{"n_layer": 14, "d_model": 384, "n_experts": 16, "experts_per_token": 2, "d_expert": 320, "d_shared_expert": 0, "activation": "gelu", "moe_layers": [0, 1, 2, 3, 4, 5, 6, 7, 8, 9, 10, 11, 12, 13], "router_score": "softmax", "normalize_top_k": true, "routed_scale": 1.0, "balance_loss": 0.00831, "balance_bias": false, "init_std_router": 0.0201, "lr_router": 0.000533, "vocab_size": 16384, "norm": "layernorm", "norm_eps": 1e-05, "tie_embeddings": true, "optimizer": "muon_variant", "lr": 0.0125, "beta1": 0.95, "grad_clip": 1.0, "batch_tokens": 65536, "seq_len": 768, "train_tokens": 372800000, "steps": 5689, "dataset": "wikipedia_en"}
Below are experts of layer 4 (counted from 0) of a mixture-of-experts language model. Rows are named router (the router's row for the expert), up (a neuron's input weights, with its number) and show model dimensions 128-255. Each number is 500 + 40 x the weight over its row's rms, rounded and kept within 0 to 999. Numbers have three digits each.
Before each expert's rows: "comes after" lists some tokens at least twice as common just before its tokens as in all text. This comes from a sample of Wikipedia text that the model never trained on. Tokens count by the router's weight.

# expert 3
comes after: " ", " |", "|", "2", "–", " ("
router:534480489552483578528430530517510518475457552507467465527508475487408556493498554472497535466525528512534500489506525493584516516519502452486529520492446525464522521437464516544542503553526545574457466458520609566557525468476550545499537548456512460569511458519532495483438509509500431523503473558521532519486538524512470466464554504453474550478503472519462459444440588533456474582495
up0:561443531530542478489536490481515459488493556525499470510524547485465484555472454489578569514529470469472449504540466574519480398539548383500461539493507527490484435484494643437441472478465452485577512487475494478449483494550489441549473474516520488497478492491570499492547412491420556603480396450487487515487479535420529555526570586505486479444614453550470482476518489529518462485485
up1:483503495523509480518480498503524503496548498447509414429449487496498513483559454508476486467439523533508435501516487619461531488528521514485503499510471519440529509502511515517473549530499435524553494463478529390469541496461493477514526465466442518565520493523573463460461501495476531480400560527484524535465482503513473505535484502515501545507566494487522480505532563530483478504511
up2:527557494494574499470458460518454501507517531656468420495528544455506376503538466566585539464529531584451518478525495449552560474512474510434441546581514510482475507551533491482454505441516561520501520449470531499518498535519519504459512433484554494491544473436512508507524498532489565507369522472529447481536514458512544509612480467587532501567478531484526481490490505500499447509446
up3:479481467535551467507419451441549532482525491550565490460530522503486557509539496564455506531418506513524482453515535465519426444512471534481506546523479536536530483566657506430505369506529570531501519527466541509567458516565532528449494469524535483508446524476551466465521456555473454512461491509447528521548589479498479533484454496557483494471541458506546568531484515489494546495426
up4:436463403469447464485494524495507526545499509565516533549639523519478446502487484531422497528459551485541508513501460491542425492488518556461451535517507505481528397536484528632483488514496496441507536541457499453401507498512504463445509505430502459513508441511493503499520524566541455525417548526631532471419581475488474442476530510504480475499495515501469459451483535469502500560469
up5:492504517530516451507516471649491487454511508555504496396483504550550518540520491490491488523516558556602461439485558508549510489536509538521394465419511462510477558527478482514490533514455518517466482473513494494507483501477472516546440507476523481461457487486543499545554482532505584524505590534501481507537514511492482490442513478534522563483480497428515457510520447519497501505483
up6:470493448545517472534482503514501521528512520482526479462586486547483510515502516562478539495519472481481398502530413512538436460536444524445564516481480466530535481434482503500496422536526522489514621573521541559519454511485485459502508489556485505558490478474539508462503547509520495508533547417534457474465517489545507434498487472421511411520510488623461517478517521494541481522513
up7:475487496514551482449497478506570522631496535487456492494443485462517435468500521475508515469529481524439480539464494505490474473523577554543443477449511518534536522513515494539474537469471469510441468412493455496488506544546488563456524528556465560473440463505569546523489475475569510466550464551509445551525574485439504547549460417495477496562464521457528504605493435483463502499560
up8:529536561482616560540440521454544512465441507485526493524494563516510497520470447429484507521509508489457509553490457529518522535521511531453513489505536434465495487482501477514479473574524473492553526522498488452530498500484488555492482468481492470526503499462497464475573477511574498489546538466480509546558540482503434514488488442542538501398451548516557502476535437541455518487540
up9:557525565452561540532475543511423492522390560500552463526558563553461504508479521553579389508509460546469481444514531549427518537547517449454456488519526474515490514504582535607511486545498466456467549516557507420507493525520518462424485518511528521456491446490483475510468486439523448531549524516497530532486530498516506546479578460507491515490473539543521510482518491505501545523440

# expert 4
comes after: " a", " was", " is", " |", " as", " an"
router:496470490525456469497504487532474405510530508451540440506468502515501557550438505526525532420457470486557544488485450503489486498535556558463484531460488490467408512560534525478482443530448493392488541556445515507569559550549538487547507563554467463470482477532480420481535503418522458432435496543514443478483548484460576511549539527513482516554469504498446511559504512536469519475513
up0:565477492548491502524473486619537497502485483548523550436573509445452461519451431445490503445489472552493529560516444546495458484435476434541521459473465501529516523497477509427509500522561466467502489568481437539541389488472514537571474497540531492551566515472536523438556508486505484537457452454525506479460447510500521506500508468516514507466470523567507540449432506519571532480442
up1:485560582509441496571570464576489476594465550478489510476530499521552511511477424506498508563467471479571498518523491450511459448550506517549449536460520435535558512456431496524502472509456508457505485521443490485538453445483509494495524469503524509505455451402561445569483522522568437551512594479507526426470408501493507526486557429406508509509544537475550519475500546528535546537546
up2:466479483498504506502483467560500557532508568586525515480497454542426499420483503462506553499484536539512517525529501506479473463536502486505463468516512447467491458504473519549477479484488563470484510519508479415464534541509519459554439516526545518432516469477437455530504473516523531629457600500534510530510458511506461537521463478436481497494501418515460454517497496529443545459479
up3:455485532507525562497529501561503487535512510515538529405457492514463534490531537541461547474556495449508507492511510515486495461459538493544479482508464504468497478531458490486554445435444525479473453541505564484431472479524581480468459528422518508489518532523430485529515585526529481484483446538463477526444492502559494529519499501498550494436523520444457534461504487497488529542538
up4:535509551545498457541473527485521542493452544559480488452492473506546502533542423411549568507519510478484457450532444500411408511527538512417461460514493542544520422540534543501433486437447581488419508550457428582584468545490482504430508535494432515512473504511456514506445499479564486586488513520524522456511524470534475508414588493495496513522533425541424410494530511612579522526442
up5:425471462500447480403534488591548419508574529475510426444523446570535496478520406483508537515518512512515528483518534505476518555489597465515522458490433477475503442514541492505481523512512535425538458525459453429510561566564543511497529476488512510468458555543580439482494558468498445479526537456502492526552462501451526514427456553578480500508502480514474501523470521465467578539540
up6:441500479565465460506558496475485457525525510482511433568414510489522529470544515508517512456472451595573452548451455517457513458506504500515498511500506558547525495483483519480474531461471521518494519507448575464497564461537508481464441526495471519590495475441549442501489523483488467407483436484586446465482493439508481580502461485486506558428515522471545424464522541525477452487512
up7:420509494457498491547500546513396444452546446496424495513524534488571466484437591512532536501465499477520501527516446479597528568449456559472546489489493407542469470507511517520512542436546534513473439515542462446580495441474510503523481504472462442524541463571563386475520480480619507406511439479526498521465493502505511562543544504504465469494465547480521536497487515555530552449470
up8:499451480477495548554444417536410508540507548536542515473525514498521497480528541584512547451520448490491486442437480492424509518518436447434494551456529550523488502480443403547500521426503491494560417494532489528597505508579510438585482522542507556450480418445590524437541521539594467445486526526458520480500496476503478521480440499540484387462552520448524442478576488521530516487519
up9:472568521484517391495597533467497493479480475544442536474486510499411487520507512498532578495555504476510504555474482502416493489467480500494539533492534475514530488472463480496444509461466469446466445479431486569516535536475514537492510543506523510473517440569495539459477471496530492503506555512491503518493492482586536486506495477466549414477473527477635515450397500518482544531481

# expert 7
comes after: "\n", ")", "\"", "%", " Party", " Born"
router:430457513559546606504511530520475567449495441509485508519503527495526489460468540595549481489418605457563559512461503518460459567504591498538486555501532446526479486518556533420550556476519517449421482453574461536516448485492521478506513437531480529486504511545472472434585460498429496502560469465592503569575501470533476483488519471523520491544486449463511451502547498561541520530504
up0:485443532487478521545508432480508512489531483497486627506505454427425585488545492371458476498442488464523497525572561520501475467477418492430553553506516490498597414549503436518545540503521499420540536564511489456459454531525507499544526486493456521530421481480503524518504512480546505544529479440504482446512428489471491577512464514521552537502505541483609468555574478507539539496445
up1:473472498510493531497560538439526509606494472506499546599561467558568480451499524506509488498418516536472596542497463532608489422557526478480549501486456486450503518497497427511495515566499491479521493502532525513494477526472574536580548487515488468474413512501508453525506472516498441574468498477540479492490488502551501508460498520540477529485540491513517484471507451450520476488518
up2:476497558490495457478465527575456584469513543564503434526521486493496464526507510514468542528467465553472506492495453495496502504467512472449458535447472509537470571522550495481393434390533430501512569530493490485473487374510517488513574525470496530548525480507507553490518559488505525540571500482476492524521474449461449462508481488459523497508500484433466419512511499535490544505540
up3:489504474492552556493454582516477536509599525467522540520524523489493425420490509486454495478473529475566511442478507541468504530531484501494541488504489445425493468518513490492546495443467508413489460510552545511518471509486497603472431485570555524491472456427510591452473545541455513510464494459551564573502510486510510467468527500525502488533594476472411464496495470539509451593453
up4:466534511475451484545521477484549459532522469490511570456494453545548480485488501527500459465459447521471525401543468448501488479494475434501480461530519515535535524486591471449490566459512500573574541472496479524574577482484532575504571459521471521530478485543474476524535435486484478498549521518495530539455436472492476547452427453549505552491507638486546496436521532502479532583546
up5:602582475468518490548459569438507501560521492463485451511492457506527475511571477496470495458551510487564496468552452510497439552481497466515410526601470564479449533502485554531538487494493436503510517467509520470491528481508533553551440496529513477586488508591541443407440563517458464527457524450431481467497498477481473553449511492512503467406403505580502522451545551527526565527519
up6:568516523515422538490443495532519477440551483494438546502467439498481504494524487442532494497509567570527466543546558459455529469513435512428517493536464454521524485554459497516514511442500556450452472530429466473546527549485491537495462569549507382533481474434559511517501449439512500519461519536530429554589490457487527504480486485504589498519483486497473449443507511463525476460489
up7:475537511529473508552448521576484511468503490506554480529490485525509530492438515490562565507452520547581517485505434484599481476495512495470514499569467550538489564523491494451478552489542463565444503502454492484540483457482541475523521513510527495555530465473481503509439503471486400528503579519531495544491527486508508464534500473510560500481496443468527476495472544515430559512491
up8:558507483467523473472494507482550476458466509484542506384537473530550475510406505571459494563473500517508547474452433547487445500535557566491471504532457544486571427446449357494487503492528442465518535531524470483450539512557527542597398461458486505507490516440525503501553509545532453543496568543470483465522426493475523492495470439548475477464521548481480512540463585509554497508507
up9:472483484526523483437502454509463463497491500531497532470584478542558469447560528516485560544547454486424477542535515490444489458541514519533478486471455571484539478480527544499479391493409455499462527564414560499589431553467507482430502505526548517576546579594461481530451466462491484434505492487501486522516615505499474438551477540461506478437406501443495456490510523449508525428503

# expert 9
comes after: "\n", " |", ".", "==", ")", "==="
router:467545484442514511454556462462555500520430469468489579458462495490528485470552477571527470459473416518412540443449490543488504453448479519517455459503568496535522574439443468468483517462490504530526566510476450416451539541466460442490457465450497487555543533517517533491444574510472502452452489482473508493488508447491560554619465484549474466397554554517544506525465519486484539495559
up0:486532448546552437480479482599498598483476604510479454474560460479520535513488512522512474496550529505458508461472552523488552480455464460435506500514428495412478472516466431495546470502541575522539459486479470479468528480491488455436496494516478454516538488458563454544540517473424525525544561453498502491535476488529572488417484496504499500554463460511503525493483440504467551515485
up1:494518528506505519472606503396565436507462538447486448474513449488531498469558540503490468464500506478564494518567509517504402435506590538490489471492480493487513499473573543637559487539544413541516521501486490488550508457572449564512495506481532559484526557577490474566413517492579460556481481541558539559466486456524513516570544425478479461485520520466459545539483449492523483557477
up2:456517495527487469537508501478498573478444444456478566446527414468496494467632486506496442540511458566551505509498477511495527486530506521557523543451479500534416490493518460503432511451581501485480466541478455510455482463449537510495471466450352529520512508540482586443416560404427489513505430501550533499473530463494504485533405492474474534509514522529547548541472599482527504459492
up3:475501421490455402552492500406571472498543517441500552534492508529531483531527534477481510497437513491566526493512487529528513499515498524524512524408501483493551492514514491617551498484522530475434526565495466446456514491449419501499528542512520475586512448486520589516512516478571501500487475532458501448529449522470502447486433444464492403435486485519497528597550529475529548490421
up4:478485484477515517430486464493618460473537523550476482501540541537569461484424529484423491548455503518487443557528497488533492450504516530558470510549532534498470444498560533476525413468522628557465556509431479490530468542508498573444521489465508472521541510401526581495553525469510536587536410538470488544476563512504446470523485489515499413478497482527575513475409506498531516519553
up5:514447539425472537554550503385482491478490513504544523527504521510443546495535493496487512498462555523576532454521450485557431410505551472505477479592460507487544446451526477561475434537487504440522442464545502490474510503513506621522521511537529512463452473517505460544471555507423445500465603482507532477496494496528470501474534498521510502518568527480469462502470512523520560459522
up6:526502439538481494463444508517487579430396479465513482462522491466484531473460512563449508491401526535525539463460536499511534487464512342514542535524526464411539530629452459546478463492484451510518520503508526529526479472535496528516464541530490405426493451533547490492579490506500477446505501479541523525458487478509498571536478512502483464477541492538528509533497454504523489498548
up7:528450517468450461449501535486385477431526559577517551537505402481514536476508444475466502507513476472490487548494502461494498500580564413452486477555544480490495486492518533533519487450492459451493544510513564497450493538465516502506455509473540541462497555573487486477533464462459502466508516510488516495518452466495476542504518473534493480393539515503410507454553562580523467453422
up8:485450497489515417570572516502448490541563512527486445491476444552518548507507468536505576486429486469506545518543500523499486491451549500502438475471531445534543468536483535487553437489537555350503512565503500527460498489508475504572525498473470547462425576448561545516588545547459507539558481541516492528482421466545502451485484498487504534364603494483486455471460499556516510528495
up9:507482509404442502432510441457525486468419489528610556505522471509537526483503523516530585481508502462475460560487456524511480453546514478509517554467519467454457540498499504525510439475521467547495509487420477466511503401468546464477507542477507500480518543472473526540456523509427538447504467425517508513512481490520513510542477407547524552460530406497475521487474509471565461461470

# expert 11
comes after: "1", "0", "3", "2", "5", " "
router:515442479469484519485489440445456494486584474487585501437504510458513505502546529504430496604545519511540501548519470467483447504557548463510471491501450474553477399515525512464483510496508543522545460502470499452419480476494505483468544522459517483560436500466459431528478498554523486517502489481500561562537568561528503494571555542603518561494547526473494539538552449511499443515508
up0:515560503502423467479515416456509473499544504442551507466539507512485459459508560515540545533508526512481448480459512506459482502516533504533504555518504484532511504519494458447478513510508436470436468519517487492499531538501477487449486528510467452572495473502472469435486539437521471527531489483552534530515435470514464579462474488570450517502547510518559467410472505481484544494504
up1:502457474448479472505551515478494534441461537512556484519504475454514548512399475488476503503509553472523512467444411501475492475528455463517465572504507510489447477445514456473478535487478587479460516541477477464522434514478524510561512520488520519523436601510450560469557523507534436498521481482430489475442514525474554498558501529552455496461528512524504536521471450519525446488541
up2:489470481491499536497479484495500496509460476538528477472613536512511521480450487458499499531578493513474416452475481489537577615446453542467519446542487518460508526536554461525507507455432539430468455467508511504464482473513491483510474469451500393542573530585462498426571535510524484509504402447491453403523560489509551522501496500579509409500515567527546504501492534446474517539524
up3:491487480569546476560457493481452496513475536452520553537494507500531473530489523518416449569472500487559538488522448523540523433509568504526536452564430562474459464513472512460603492518464598502459452462491436348398477439443482535432542517529485497524514485522507559492513487522506520488441412500432466461541554499540464521471499481497544460459543470488434497494524478529559557480467
up4:529502449484498495484499470536529600533514522501518515474516513396558488512529482438501511449475525440524425540488474605520426477406528541535520504525518473523488445536444562529472494493509482536522470543498527514509451511515497526493538527542651515422567432520532526438381528506575527509538563503465386549470491476560466469463598505523522504478481518538533544519420444443509449494453
up5:514476499560511483495464500512522515536494483485484549469459534529545524499538493530433448506461546491494493563494521538464548517479512511470510434433554532503510480536497459503486446530506494528466503505471505493503511512493480477508544517457478463490440508533476489465467549497448477543499499426500408475493538477482483461459497526501504462455530501479464420545468449532478458563505
up6:495459510489520526518446516431457514498457566438459442536504528542500535483508412506510471533509501423484548507495515546472538507524485518377460530449553458489466455540503512444395469482479520450516508504527446488541512403470495492484474510449475525493468494497490463461504463536499481496473432551532527468526451505523491549552472530513492462502532519481517540525437503478482511462471
up7:523486452418513463537560440480480496521470450499508487469479513517591506520470525539524556561500488571526477516507548478461429478426593410503476448538525534492479460517544418452489445501483570519511418490541459493428526504528505508495500451505511504439558421453476506585498552473464517489493490448515430534518465444526584475529528483576501481510494446574610486512571524511490476544550
up8:467501535512561496466469619530443471479496465523463451516527472530491548479544520524537517508478497540553508562609531493539514559514488463506463533533494483510502470520515549478578468473489472430578466480486481565483472513502490529480575548527448491512534618487466536461493492485493361612422503532487571479568418465478523552504516490489582415461500492475531587416507441556430508529552
up9:470482530452485506476464484509421465477469459500436518513505459488537461545591516505463499480480511464492566450475455499544527514508494530535525501515472507504495445486429497530551500572513522556527497453497485423493403510515442513475445537472576524523549462525528517506516399526437467502532520567556512495517568486514470484536561552522491384485533454466418497536471495481479465489462

# expert 6
comes after: " of", "'", " in", " for", " to", " on"
router:584529519476481459448420528586457539484499486519474473559506505535500462548500573594600515452434534493541510503499522553444485532452497481503510443561489467523528469432516511542533502436451544468487501429487453521405529553484493623404507478467522415509524518533490512471482500477406539469492488535452472472479432551499494494499540456477529440434502508494519551522491517452469487457540
up0:520560490422401491525510471452477538404544481546489555497506465507484493317477482496512478481557566444565481536514507552501511562494493483482540520509483494524553504444534456500468489477489503488509523485492516489455444560494560497460489517623479468526505542567528557576488506468470507501499523528497408501531494538478468533545496520505461515505532512488526453463490454557444512433465
up1:497502465525441475511539527424463416470513430490519513505398466479553480483443532478461449566443479561512483486503485513511514459589447483419448481511522471559492547502513495484606599524500510486441515481471506469476498495552485537427494510499489483507515557487504541451516582426515469544435430486594486538508484484481486468567497522619587499518491526520486498498473449423533535495536
up2:464472487550543503504467477512582509595497430463462554466603457528522526467497576468559571547433468496484540504474518471485463444474495498561496543485526504497514504430524488507512456529536462500503530590449486467533507389491495513489461470481480384466522580549546503534473478554506498491510522493530507546489529504460485507545433461557532505453481528510485494443415484465351475513488
up3:470465465495481473488486556491472493497545531509516499513472459472476491533471506569552412523519535467434572467424508492527493438559460471457541549465544520503513476501605553533497484543465517514491458456474456511531525546493452511509508595498562540475563532475494500505502448534565514508544550544505506509429418509506481510431576455603515457500495526537592492535457483530558528527525
up4:587474467531466505469503533461447473602516541454515504472546420562469512524485537478532448523471531482557490515461519449532446501512549503484567527483518490486460494556428506516521522521454595533547518514502544419471548496491531465533501544446554555444476441548449492461542483413502506548557510439538479509477447487471478477510398511468471556480457532531549457540508551515486488472530
up5:509510479465467530531460525499528540493543464481482485459485527506534481492508469516552508533511488482513488486528478525482500553600439471424434520477498473505479559402460515545536530548451498490416446512536497542492484468478517475458423584484498540485454522487471542539479533487542440495553511506480541474550427475477447530410473485540495469531529508498550480494536600516541466492423
up6:492526468508481482475516498508519570474522470543474536503527444462498470449546456548486553536464531532475466430504473455518483543446444511499505468469520572560502538480577481505505506564478500471433521544428524459529513527507474529592485482499472496469518546516445562482490482463552471556489526507587541435480431505494477479493535584506490477508436509523474575518535599454540473419510
up7:445514407482533540418469573558575490514546538450488553501556458479496547511446531498528483480545542489462471500514431472504483445523469473542549507538561513496516483542574483497549511487526487582577454506558429492460495507509515545501453487468493506482528433475520426501490451506514503498491548519479549530501493500412572499495572491572518546487469401452511533515535501534490527507511
up8:507459545517486528465556514485467520526568518557501507502497565493522491475509500539526453510529503514506444479468501594465546428454424465491542541491524533468513517564492463461486447490399503477472506495489486491453521482467484530495550555511458459557510517566469449471521499525544515448482542459526487491516484532507554460475471514505497488489448481494520478501504495500537436522414
up9:519511478516519462524550479556510530507489460514582494477487428443469446562542480514434496512506572475536537498452519529393521540482515522563461491433517501504446485486544551408452457471539575418443533470459495494457566472472436413507604480468499528583560504533464396555495486477450423515516478454493526533524495498480487537537451477492512501526506533430527486459500537553430508528499

# expert 5
comes after: " the", " his", " and", " The", "s", " their"
router:422512541463493444519424560506513450556493503558475480480491544569500498439504512521443568462493485467443454477444498615467519583471485402497583568455411491512524455532542496447511483521573485466483500544533518416468377529469463512523496517534499501474448497477540441548492560511522476506534427550447479495440528504546542451462502476508483577438504543398507484549488497452429527491501
up0:523523506464519509580439591577566525579466529549470452422591518510515429486472511509445518447489447536440568461539433536490470515452487449537484498512503492501517479464495509472507490425514546478509493524456438503526507473475501531576488506529468599487489474568544429416486468527479552504447484544444496479458496542479496465487496459462555492549487476471583534495412474530493571484480
up1:536514536594504481571514473538454540591523531477548530494531505514514539474444462473544527540537505556447501504507536422458453559478581470444539585510399468536499542472507564476498557488612555514491519520492492541482525543498451442570495512556452461475413507454498521498495528579436446441527493511481464467543498479535489492464506531514535537448587513482553477461417474530487511554466
up2:507450527468476450556479471475462514517454508469533504490545450553508531476452466447543536440500502532549599545496564490416495492435460495431476474512525521475629516469449447507521417479527515511491543591488491543540455540486485572411469493479476464526478541500456497462563596452444512483547587450572434489485472523460407553499473519560473475462490505529569499544458495503516515560506
up3:508515437519463584504487490553520446472475521455460533518527498494523451463491462487571490463571483473464553448468502524458514524549463482498580565550558516545493507401529520421467549515555516523570545576523556464543495537484500506490486461496413501475537511507448540501494522485543446389526531532436463515496513483575544492534553537486498481509475531510577473481482506469474466486447
up4:433504497447513492508464380510532453485530453495471471511500488518494513496484511512532468534509516501548507498553538507533446467541409507499466434517532539440505454526517484454499423478489483509463415518468521450552545459518528493468551537477493509531485484509473509479508506472459433512474475557485507484530509477502538489457468501543504484597524510510550438443469573470474544502456
up5:571543530524515479469489456532530473497509483492495523534494424486489450451500503512491511497437545509488464482537502500489524543486542451498528484468521565586448558403463500472448409462497436519474558542503524503535509476489492389530469556484492547509489553493511534512525546506510605468556453451456497492478503507545515544493516527445464434495422520525462447518437540496523578512522
up6:491476442456527578516558460533504465461461484535519460499481515475556442508483488475576599536464468492475493560453481476493467547538549483519520582579519534481402461457503540529500549518552436498500458435511540466515482555480483526568601394471492504528532434469416534477433497534546420480497508487488471489431513442474547495579561481549467514486484541475497483493553526549506472461426
up7:484489515526461522587518525547456522465441496495500477525527568525494548507484525497533482518469509496514503457485488504482428432517524446454492521555514526541460414466519497452449532527518523506462521434453414488488433514522540434556482554472494453487438501569536428587514490475503529494475470546436536384472490440493500499511476514520466480490482414490519524492534489501560530520509
up8:477563489523438442527563536437478525522517523504486552426529514475469551518526484534457517556566493525618529482500471528356564512526476447470520509583407531483496532497504516439567557505496500585507486486504472551495514521496455568507536528495449449492500486553451519455425496525474490560453529418473471499448505488511522517580533505524507539488482506462593477545476528497439506519508
up9:499514433511462534574462562587495462505528527489522518433495490483530442393455581539467486487492504460563485451472501521474489535464526453411431460547446440595457459476482417463561576526510461515399515528518509516464564542521502486614507507420445488488543548447459499505496485505533515447514513476500462590494482514525475500443518506565543471535532525449520532516466475472482489488433

# expert 13
comes after: " the", "-", " of", " and", ":", " C"
router:521500444468497553533569466418444510487421593519491534526493474466475494458444436478481464443517487595468553534536549483502518451531478547479475477458546495395530483491453504518512496538499471558449421511490522443517454521527478554533574446520489517405460489502487492566432532445496522575433449479500519586499511421487550501535541516478545558531515442498514470441481463522499472530552
up0:448497464565524451469525481557488529502523490538561508481468516470453458450550548487492465539461558535523484513434507541445464483530425497478538558541510482449446543459519462486520474520428434445499499430505496405473553509543545514592540519485587492548444497476486528469471486515457488414533443503500561469500546529457521475501549510485497538512420529487448431496554521461559454473498
up1:491427512486542606541576474554449485500569513472467441582589491497471540528495505516595498445474530532496594515539563530467449514470464502507565503512521561466501481504512535478486569482505486525478465497553468571525467555536489476492476514529493448534561497510538478507501506470538494561519457518488463499466497464516401507529555475502505529469506560477445497531484526495504498545508
up2:459521466500508554513538492521512520559521518533493533500575526449516467562503497518496566577520491489560465437513532476451475486487512378420555562481464524510460517519469505450504486497547531501431482471484467514530503483510503458571501536483505531470527464464487446530462476552545472538506500523505457454541452467512552550476550531398581501418530508461449482506453506495500447566467
up3:456468583571479440487554472473465487492481501580478573508456519478484517549459534517497460507486490521528541500490517524568567535471530448534463507474486428443494500492518546427514529569481484551503526514490524499463524369551500488468469484447453490555469494460547530562514465541494430511463509485466480498475476479564466541465503513469512473512425516469538486452539576448512510525523
up4:493580505514493425445489448520478490470450483450505429521512398545544638552533427528500497547465505442495557518461566509527502530507520529509488547534566473534485441495491517480487492456495517526564504486491509516532508478491522499457510454509395518541431543516457538439485463533536522500504573588539464539494491594524480528512514471501455559504412416557565594544504580540486567500450
up5:473512461500456523525517462514563546544501477558503515527538433544489476549495521585543476436498490493543472491497503500481479462499456459519572442500521525470517483452552546504583499524426409505473489471504579539533420472574441490475491538558496475496499464393432540502501524516553449462472494486478505478567478479525514540548491476486462555467514501562533505443574524544475518474523
up6:543536442472446474507523538476505489510467542524572549432433475442512566444473495501517470433497479540509512464469556492542495560434521520501487456511506563511426537493486453535509490506572463559530458515540498525462455542501449533452499476533581467506483541558547500466544457498442546508500498460437526504481527442444556522538504499520519417469470526465510521461420506530521447562453
up7:479573506487484554479561490457462455499486513471530538434487500528449552559452470484481542558522485591543488513544505575542459621467500530515585449484534382498456521488476514480502491512460493486479493467607523471551520520498524470487427498544562487486469491531513561522447486509521542539521484514511447538482526476497476481467426505463558533433522521502434452493499560573500472597498
up8:514470448520509476499493530472457469529447495480515473505514512519489485493480468498552512445490489543463486474549593499540506551495508444447539516415525484458476460498500528499516537539471528549523497523493438511437505528458546479570474393612476508459510426412496510561481500453536516523507538490508382501524440444534559526478443512480464466519510457519510508514461485526532543447447
up9:447574557504570521483522514426484464461542487558484535421503443538435477487485531467486500562442477472555527455524426494601502508482513497526526469490494450440477539501510591419457533503504507485545599471474530453515456544463470518521522541463530572519523567447487467471497566488492472428478506511527505502468514449504522462448542497515502489526400481513538489540509505468561409508475

# expert 0
comes after: "1", "9", "0", "2", "8", "7"
router:444521567582520490526501554567499575503478487558470497478442492523503597466576513434510449402484528520484511451502473487479520513499473510531497478527530501488458513516467532481466505534474481472470521570463490575519447475522449472513426559436493510507499562444476513552532533505412490499521538489487510517520526491485427472468497483470498518462532562486427496517418513516578540492506
up0:462495477560511449558532540469560528537536505491491487506545512527495433453474521529517508539516507543492519486454545512425473533567549504498488475490495499508485521514452465428498476562528504493444532505501499554526522538424460447530512511459446501513503500527487430454570510455450447495534480513511441497517471506534416467508506487537526503536515507458562506470534447537468554481490
up1:545545588510511524551502498409438506501484480497566501496508478478510502516558535557506549533517450493483540504482519459576478446518443484529561570450490462460499550547439468457529554473514501456514474512500394541586512511469516559524515499438555493529505558540483431488459492494467459489511479496524500486461511549510462477531506539507435464565499484557467481453528506528520524435484
up2:471553445466447532534491514461453484547461465496468480462520452484436560559536508468525520443488395478512539445519427485489525493539477504546476542535599491480469492465494475445537484541571483410540594487460551488454505531489521510488478486471459500461490468582607475592563484486479474521514422460561472496406551501494522496458551563545533505546514472504489577485529525556487502528544
up3:464504519485524528508574459542476550501506557463579484516534541514484491545499491478539484506514479460549437455524529502470457559497511524435475447468466542464545541414612496546447605490518501494469479495509545548547546542537484547481498519500469451542508563445448452535542546540537496510395491400431548498532567507466514482518562528520529428532439500552437493481511554509543470416514
up4:510525474491564554541505483354467490483569467505503509432461549576479540478504477545450437456467509572525470458563472548499475481491425444493501552470453484498484496466455581469514530414581522539421477585430476546519518567501524558505486484498512494583523464514473527429547489473469460547478581540474544542497481541471537534481558456478482435517525518557529533491503499482547563539503
up5:495492521370479484473467533493507429507504518495481534502533487554569523438513583528529494466464491470471495437544588468498374540559450498488551445490538527488503434484470473457504405488519511560523498539579464551534496489467499487511569502458543517547533425522550454500452472437464461462467527507463484561479513523461423562514496495466511457480450496519482495490555480527567525496494
up6:483494552455533470502494527571465451566506426541567538507492527567420487509488404524475529500444459461479562523592466545501513547504426422498481483460464499507521498460453491434481512480555542505548513523480471588513562517494492400563446493429468398515515522445517436472507475435503482494489416475488497442547477510497514514445500523493507451490533493495523434529555520515454530509485
up7:489535584526538523490474571547464463519529495505476526520432505475466467537467499510469522442520478540446497409622520543459486513512549491506457480539453506502491491441505531510543472493506480396458537484437520525508485517506521404480509453443455513472513508525443548555392485477472493475430527509528510489443530481528491396503585565508481565438536467485481507456436418551486462543515
up8:484538534447491576476511435481541470537573510485435548541508472455446491534528491472407518431540497468460440424443489494537536595430474533508528587540483496492533537491440446501523427566542492550519591497414501550606542464468528590492536553510482495543495462490512555417443471517478535469473503497532447476422549459444489522490611484534576505482507513497500514476467540460533488609531
up9:450573498495432529485494618559573499525486495498491453495487495461500558469492507482433535515534530516492425472496442505500539473437458502461460452433537503533531484500509513513567426587524492510478513462518457546477495503509411425513527472523563425396517532487449517520444586496496489493508507536527483551472471535572501513520502458507485451548557564453477505510438490517534469445417